From a checkpoint of a small mixture-of-experts model trained on Wikipedia: 96 experts in each of 5 layers.
Below are experts of layer 2 (counted from 0) of a mixture-of-experts language model. Rows are named router (the router's row for the expert) and show model dimensions 112-223. Each number is 128 + 32 x the weight over its row's rms, rounded and kept within 0 to 255. Numbers have three digits each.
After each expert's rows: a language model's description of what the expert responds to. This comes from a sample of Wikipedia text that the model never trained on.

# expert 29
router:143110079140099149139128102150106067126108097141164121149139119127103124147138075121150151089104149172162095140148122099136126089153178154120078108146048183161098092098146118144061178147133107123121116124177107113108122155111151120088054153117124079083130094147178146165144154084097138105112111121185155102104187170140101138149099135171
Description: First word or opening piece of proper names, mostly given names and place names, such as John, David, San, Cor(vette), Alban(ia).

# expert 33
router:132115065132115095116109093123069088132151103111122038178049089126119120140212140091148147115110115167137075149092116136130146154111160176100138118101100195140075140118105139185136164082166096157113121182145129076126105184118140145097113123146058089110168131122156134117127148111160131135161109200164160105131127148141076115127128118181
Description: Capitalized or hyphenated word beginnings such as Sh, Ch, Th, T-c(ells), mid-c(ycle), often in species names and proper nouns.

# expert 13
router:137161150133111125149100102115087190132142079115092121153111074057096163113158163129181148113100125134179117117142129078128136087079155148103149166135129167107129080119152078108086157137108118103114188096197151091106049187154121131119143124135117107084148116187185047127081102092165091104103059134155162144146096123057087109091157112174
Description: Role, institution and career nouns in biographies and infobox headings, such as University, member, career, President, Award.

# expert 8
router:162123117198096109127091045144107116083126138135135081097096127127117162109179121123171146066122157119122105143097123076119190120145177125127102104085147120147089109144045157164137158152154169171120120113124168117141106134140167165084124111089103100145139085151108060163137076097163081138155100088180155165156125122084118134074143178177
Description: Numbers standing alone, mostly in pipe-delimited tables of scores, statistics and measurements, e.g. 3–2, 0, 42, 7.3%.

# expert 27
router:156118100199106113055135077170052148134157136107154073121110126115064143132160114100170130114154184127140128164125175109135188111114158140082175107130091160135145136165083109101158136128166077196112125137154158074137094153165140070109139148083094132126171132127170104144114129102184104162165121129164162175173124177119129116123132107121
Description: Single lowercase letters or short pieces that start a word (r-ipe, s-oy, mon-olith), plus blank cells and "Turnout" in election tables.

# expert 39
router:190126120171140072109137069103140135105113136122115102149107123087150143119130123084155193143142116113162070135162169130137173082133160147104077185104164159124086053147150169139153201167134107142117195089157120126128057078145147144132049125144121080075130090118123092117209104110172149129168072089147203149093090137112087105105098159181
Description: Number tokens, including single digits and years in dates, ISBNs, scores and tables, such as 2018, 19-6-2, +32.

# expert 15
router:125115132152060139110104061101103165095068085135139161109148084145090177090106088103156189145128155146159091078172160127141175122095171182139119101052139152094132152120091065096112145197133166149109150125136158178121142102114112113109148188062115124119116097148077085125097124132144100154129128125212164140129172125129120100093175172132
Description: Mid-word pieces of rare names and Thai script bytes, plus "Act" in statute titles and degree signs in coordinates, like Cla-ud-ia, Finance Act.

# expert 63
router:109165101172151096060159061138097123131131136098120086094048098136072157148183077105153161109102140183180120171126129069133174129133155121127128148146138141076140101140098090166170104106188138153137116104124147097110088148079128078084127177144070082097144132114116121154120100175173143099128108119153149137127121103096074094146102112136
Description: he/she/they/who starting clauses after that/where/when, plus mid-word pieces with v, w, qu, like ev-ised, jud-iciary.

# expert 36
router:126130136185090149139075039147140148086086096100106105147116065130106139137163091111114134115108122186161072145097172162179138152090163142070147182102084123133169090138153109078126135133083159137122178175101143127072113159078126093090120136150065099027116092166128127136190141106138115149128141080161140118135194122145106151157064134141
Description: Word-internal pieces of Arabic, Persian, Indian and other foreign names, like al, ah, iz, ul, as in Diaz, Dizak, Shahjahanpur.

# expert 42
router:182146158160139073168106105128124155094103128151101119152086097067114133173131115084129172113182093142168114125162172129142190096122159150135105182143100147129115095146153167144142171158146098132083169092155077123127091107119175176103081143150098078102139096141114112116202094136113112140100100135145149136087104165105083087103100114154
Description: Year numbers and place names closing a phrase, like 2015, 2019, York, States, India, Virginia, often after in, New or table bars.

# expert 55
router:118098095133092108141112123117119115112144124170132105136155095108057139126101090159166113040114146163163120098157110111134130138125167163106113131159114223131100112088111124145097197120140137131119132144198060101103097139157132154122045144149115104138111091144156120146129132114121116117152102152104142113094147158156096178122104111156
Description: Common capitalized English words inside names and titles, such as Open, Best, High, Green, Central, Time.

# expert 20
router:173107125179060133124141126104135159140121151189156120143141116098103183130170110204103146060115146151140130115126171097152156115088154178043055127113137194121171109147100164084084136165151150125133132109131115119118106184168106156099181142110104093149143118156129094127185079139157104167123127129109152178141177121133118163056159136137
Description: Word-final suffix pieces like -ed, -ated, -ical, -able, -ized completing a split word, e.g. clot-hed, fin-ial, microscop-ic.

# expert 56
router:149129128173122082104148108159106153140130095168131115153079100128124132123164130132136114118194092142160160177127100089157177082080161111102141129117094149150112113110116132129137149142123126137126149109162127114171115141150118080097109146116087126168116127144144054119135060182156104115143103120201160107136113173114158146101150072142
Description: Closing parentheses, brackets, braces and quote marks, often merged with punctuation or digits, e.g. ), ), ", }, (c), 1).

# expert 5
router:079127109128084124111150109139144138145130145139152139110099102132134168171160159086181181103156155153118143133147159140137215086082153162044065152103073161100095080150128132112119131093156118113120143136159100113136140148139097147133119133062052122144123097123129000109109100154163076149131051135080153127098149174092145118142171104199
Description: Quotation marks and closing parentheses or brackets, often opening a quoted title or speech, such as "The, "I, ), and ".

# expert 52
router:160141068142101068106142080174130184053101166147158137146106124157137183076136131176154186074146128153152122118136154141153123110088196173104121161041066143121147117112131138115121138129188128127093157149133105073116072135145077108134157201138113106149147101169132071123121130127096116133179122066129202163120135113125117131161127146157
Description: Line breaks after a finished sentence, heading or table row, especially before a new section, paragraph or next table row.

# expert 16
router:181110088179143069078133039201148118030073141130130117085110084115115166112166059107171191160125120161160061177081112129137142150073158162122116136073107173159148108127080082123156109178129145157096207105105111129140126123103138102102132140096074118124102075121134115162174115161154088102186140123181148148141160071055114111150123140204
Description: Short mid-word letter pieces such as k, h, am, ol, ib inside transliterated Arabic, Japanese, Korean or Indonesian names, e.g. Mel-k-ite, Bar-h-oum.

# expert 46
router:190114127159072059138135135122090105117104151164163097143070113094092140117160095120130132154138125151122120140048149085131238131081156132151141183101140122150096097131060078103144188165107124194110144162130116128147077162119101130047073139096080088086120095097154090132117132054157073150190096126160143114177168106088095204161111075141
Description: Mainly and, or, and forms of be and have after a subject or comma, plus colons after infobox field names like "Sister stations:".

# expert 28
router:093148126165087083165136091112138142151140140161131101104100060093075179135130124160150186132089082128184133112112134100123155106117187146105090139104133200102131043115085145153121216169120159132148205128109126144148102109096105146097109109129085104133090116134110114154150079204172071160166099148176142144103156141135114190110182088167
Description: Hyphen-plus-digit pieces in ISBNs, constituency numbers and number ranges, e.g. -9, -2, 1-; also stray quotes, exclamation marks, list labels.

# expert 38
router:138115149162106135105119102151140156094116109161096115111143117138113172136130087180106190132125096122167103176117170104128135125107179142112075153134074171126162070100103114099167129160151167133145161120162176106137102176109136145085132145134108121123110106099140103118145127148179087109130089157139144154099095104048101140076136114125
Description: Final pieces of surnames and foreign words like -er, -in, -en, -land, e.g. Wign-er, Waff-en, Sar-andon, plus "of" in titles.

# expert 57
router:194126088172117106049102075108103168114115095141136103158104101148121186119154095118161159113074196116138144104145124136134155080073150131109122114137126113137123118170122112116133124111088173177146124181110103170202082157167119096132088097094069113099135111091135085139131065079131124071158122150168150142151204111094118164130099114171
Description: Participles and function words in defining phrases, like known (as/for), used, such, well, called, and the prefix un-.

# expert 24
router:150164074155134051142084085185103157072105147158165048100097090118072134151152124138139160143138114164195104118083149121081118112116172154114137100150113197112133117108135140116119222096187149152082134112177137117120071171152126188107116103153110084159117057134157129116108133169140114139136128143132147130107129171124105156114149098141
Description: Single capital letters or short uppercase pieces inside acronyms, call signs and names, such as AJ, WJVB, RAAF, IADR.

# expert 47
router:112106131155119133113105130110079165126124147136159099141143045149096222202203094157160102129163179136155148134136118081158158108114147162124067153089178124112102104142111084155094151136157142145063121163149153162131084136156097078076143142157121098140135055099193069094150091077120099163099109064128139122113129125092108090081129142146
Description: Articles a, an and the, plus one and another, after verbs or prepositions like introduced, with, as, of, to.

# expert 43
router:178093117124116162127104075098101164101129090116142134160168125062125121181164100125080141133110109175152071124126113129104138116097197147078098146081112158145144136132063116118115148134147170177108180151128118096132113147132161182151147149122097123163139083148143102146135046179114095190102124090157165209128142121128125129089139101190
Description: Middle or final pieces of foreign and uncommon words like á, amb, oslav, plus sports-event words such as Cup, Final, Championship.

# expert 60
router:168090136174123135049129070139119098084103135090114038152143095140086143132154092119166140140188140149165077118065153040119168114066202160117127136104123146138122114118120133087160152171143149146095162185118092101154134117128125120089133146066079136115130127115105141143127135141156090113163108159142109200147181117123124107064172135173
Description: Short letter pieces and French, Italian or Latin words like de, et, méd-ec-ine, Baldac-ci, plus taxonomy labels like Phylum:.

# expert 37
router:145145086141148135086162103149059077115144113150123126134169069124127123119140049103149159078114125186143054119124118095115161145110201144111068104174084160159069135114082141089119142102102095151121153128160107143113137159121182144115075142097130103134092104114125150163090152188153138091146121188105135098112142155144073135133102117129
Description: Short capitalized words or opening pieces starting names and titles, such as A, New, Is, Sub, Tro.

# expert 41
router:197134067180125084133074070091092191140148089153163089146103126131107139114187090135185142106130147119164107136109180163130191169098165126096111105111144143177157124166105126105112171140125147158109115168112098157109117107173120125091130128086080152099091103162124113142189113138110104123143147048146186124113133139135136121127131124168
Description: Byte pieces of Thai, Chinese, Japanese and Devanagari text, plus odd fragments of foreign or unusual Latin words and variables.

# expert 22
router:129156137164085116159078116126102199105159124168138114151141120109102136162201127107100105081149142175142130096144169099143138105090132159045125163115112152153163135120097153155159139153127084110111141134139113085142115194125135105114157138149056114106164132142165049120088082085172104178133069173151206179160146157100118205115085081147
Description: General nouns after the, a or a possessive, often followed by of, such as water, population, attack, influence, capacity, phase.

# expert 50
router:154156103150106045106081072083047188164185111139130087178094117157033146117143124199123136116118160150174081108139124099150129104115141142095156127110088158129160174125136168107124174122096128110118123083168118068118093157104106123128107161154100097130142146128108113160119081099182095119158113151172162135153103163119086100111117126164
Description: Abstract nouns of activity and subject, often in headings or infoboxes, such as information, development, research, Music, Preceded by, Conservation.

# expert 30
router:144130137144124109115093143135117135104105136139216126147154085130137179132137076188147142092159172141132103178084114111105151120112213200083071189080081153103105126107126145164093167169138147150104162171093107147144057130087094098140101110143112147138169084120179138133157084094133100131088066147132124156095136152083125136135166155162
Description: The word the or The, sometimes to, its or their, mostly following prepositions like of, in, on, at.

# expert 4
router:113129127142084131121091038104143160064149154159169086083120117129096116079188141159159153068111152102145087126093191123121146178082171125142117104085101169183097103142108123096099125143123146157109168125121138108123138165109145174119135131115116149072173068102159093148129078141142100157158141068208165136105168189160152130125109076132
Description: Digits, units and separators inside dense data: football goal-minute lists, coordinate marks, climate table numbers, Thai or Japanese characters, semicolon-separated numbers.

# expert 45
router:172082124118056108119176097178116121138118078145123143109134035064158140163128151141166189120114124105161088154089167072167205149102140126018103132113081179146119109156120174123116161143150133107138128190114132142159099119149097091105057116124091091098135052131183111173115116167130109161134105132141175146084171133114062080143160111187
Description: Periods ending sentences, often fused with the last word (back., classes.), plus "fl." abbreviations and == section heading markers.

# expert 53
router:152132135151176119129141078132099110125127176159184094114122107076048155122126117165135216126108149134109116182126153117145159115070186157153050111156094171162083059149084140130094170204055135184122187092166164129155104136165156137133124127145124118143105125146120084155164113175142124076146126110116130142118137125127082127145130068124
Description: Closing = of article title lines, en dashes in dates and lists, and from, including, plus participles like described, appointed, released.

# expert 7
router:189093129141119109110146111077141097074081159185149129072113115112085161155199141141116140144086135148187081122102139105111196081065173148058060096160134141092151062142101104097103117165115142127066164118110121130138083106106114157054156135095109110112096094154171097138194147131150111157154107120109139161101169122113134124101178112143
Description: Possessive 's and apostrophes after names or nouns, plus word-final pieces of foreign names and terms like ia, ie, ius, ey.

# expert 1
router:150095058148119113122103037099108141089145101137159143185143105144110133104130038079112143047103124210137070133088136146135123128111203149113113155097082134113101128116088114079091152080126125111132129163181122124130114114106217091084113190115100127129124078124163120114144132116147119136126121177150153110122151169162096152150087162150
Description: Capitalized first pieces of foreign or unfamiliar proper names, often place or author names, such as M, Mal, Col, Sal, Tar.

# expert 61
router:180138114161157093108150080095155171109084118145143150105092076138119176154177071137129144097077117193186121161092111121078177124064193151090067101146113146086149022098111110117107129156129109141064185098129158125137097117118100087068134123107082149121083034159150099144185133131147075090147151097112166160138140116100123147100130132203
Description: Vowel-heavy final pieces of Asian, African and other foreign names and Latin terms, such as ama, du, ia, ang, aji.

# expert 54
router:168148149145098098174142094120064135123107165216120122189068111142130156099156072137163107107126124125163100159170138122177126094102155124138090136130082125149142089065094110114139150179090145127062087154160129051121102109125121131100059119159113096134154101171096109158129114141115127230092115118142154108106143140089094120136102100133
Description: Pipe separators and |---|---| header rows in markdown tables, especially sports results, scores and statistics tables.

# expert 31
router:112131096143072082045120071089088141142128126093120097163121109152126147151174103131151128104097153144160128110135113111191162110145171139123168138134080174162105096110098132124157115113123102138128142160171125077137063180124098054123055156085074101095169145115106121147101113079158092098153085168158158145201174156117081143130099142171
Description: First pieces of lowercase words, mostly prefixes and stems, such as un, re, dis, post, app, well.

# expert 32
router:103123120177072137126138101133139190072123090203146116151158101081124140121150037175114133077077092165192116115134093124175125106110161165120111130119092189089146078114110116174121131146157120136150152110175090110113122162124149135111140155152090128099116090166218069160110105147175110122113106132139156155155174140151102145089121108152
Description: Final nouns of place or institution names, such as Park, Street, Hall, Rock, Bay, Museum, and name-ending pieces like -ock, -ill.

# expert 62
router:100166140116111156176148084136076145049130107212113175130074101120090225106177154144164159094054132164118075104125112054184138080111187170121119141078126128141108119182147117144147171053106110167069130135106107132104144124149157169146049136119056166134116084188115140138168139137106156133139116106122133169108117142120108117118136112154
Description: Sentence-opening determiners and pronouns after a period or line break, such as The, It, This, A, Its, His.

# expert 6
router:136104122145086094186125131101126148058136104142109090117122113084091126142143120096135140118128108226171091141176179107119113108140129145094087118124094152162153098133117128170149151145163094158109123157170081081090128156177133158129094125095071122095210108117095115105122127135154145175182111171093173127132132088093105190117080068137
Description: Word right after the, a or his, mostly adjectives or head nouns like same, left, end, original, film's, village.

# expert 23
router:111106116185084097106162127102108174129106109159112108120101097100115147159131146133180163054123150182154146139161160114117157073130159188150115148127136171146162118113146106131124149177118147157145136071142115095101066211106154095095131144114096101098143106154183025119152102089122098174136091171117188141133078147081073178164158112186
Description: Common nouns for people, groups and places after articles or possessives, such as family, school, team, home, people.

# expert 44
router:095185118143134090131146091150100113122125093145136144142131139058098192127142126159132161076116161135131135081147104104123162171082181115062113133127102152168101128070102103115055166119114147177072141108126153077131109230169109139125099132143137112111160106170130100175111073104124174111087113127181141128164134151094081122142126107139
Description: Verbs and nouns of events and achievements after was or took, such as released, won, played, held, "took part", "took place".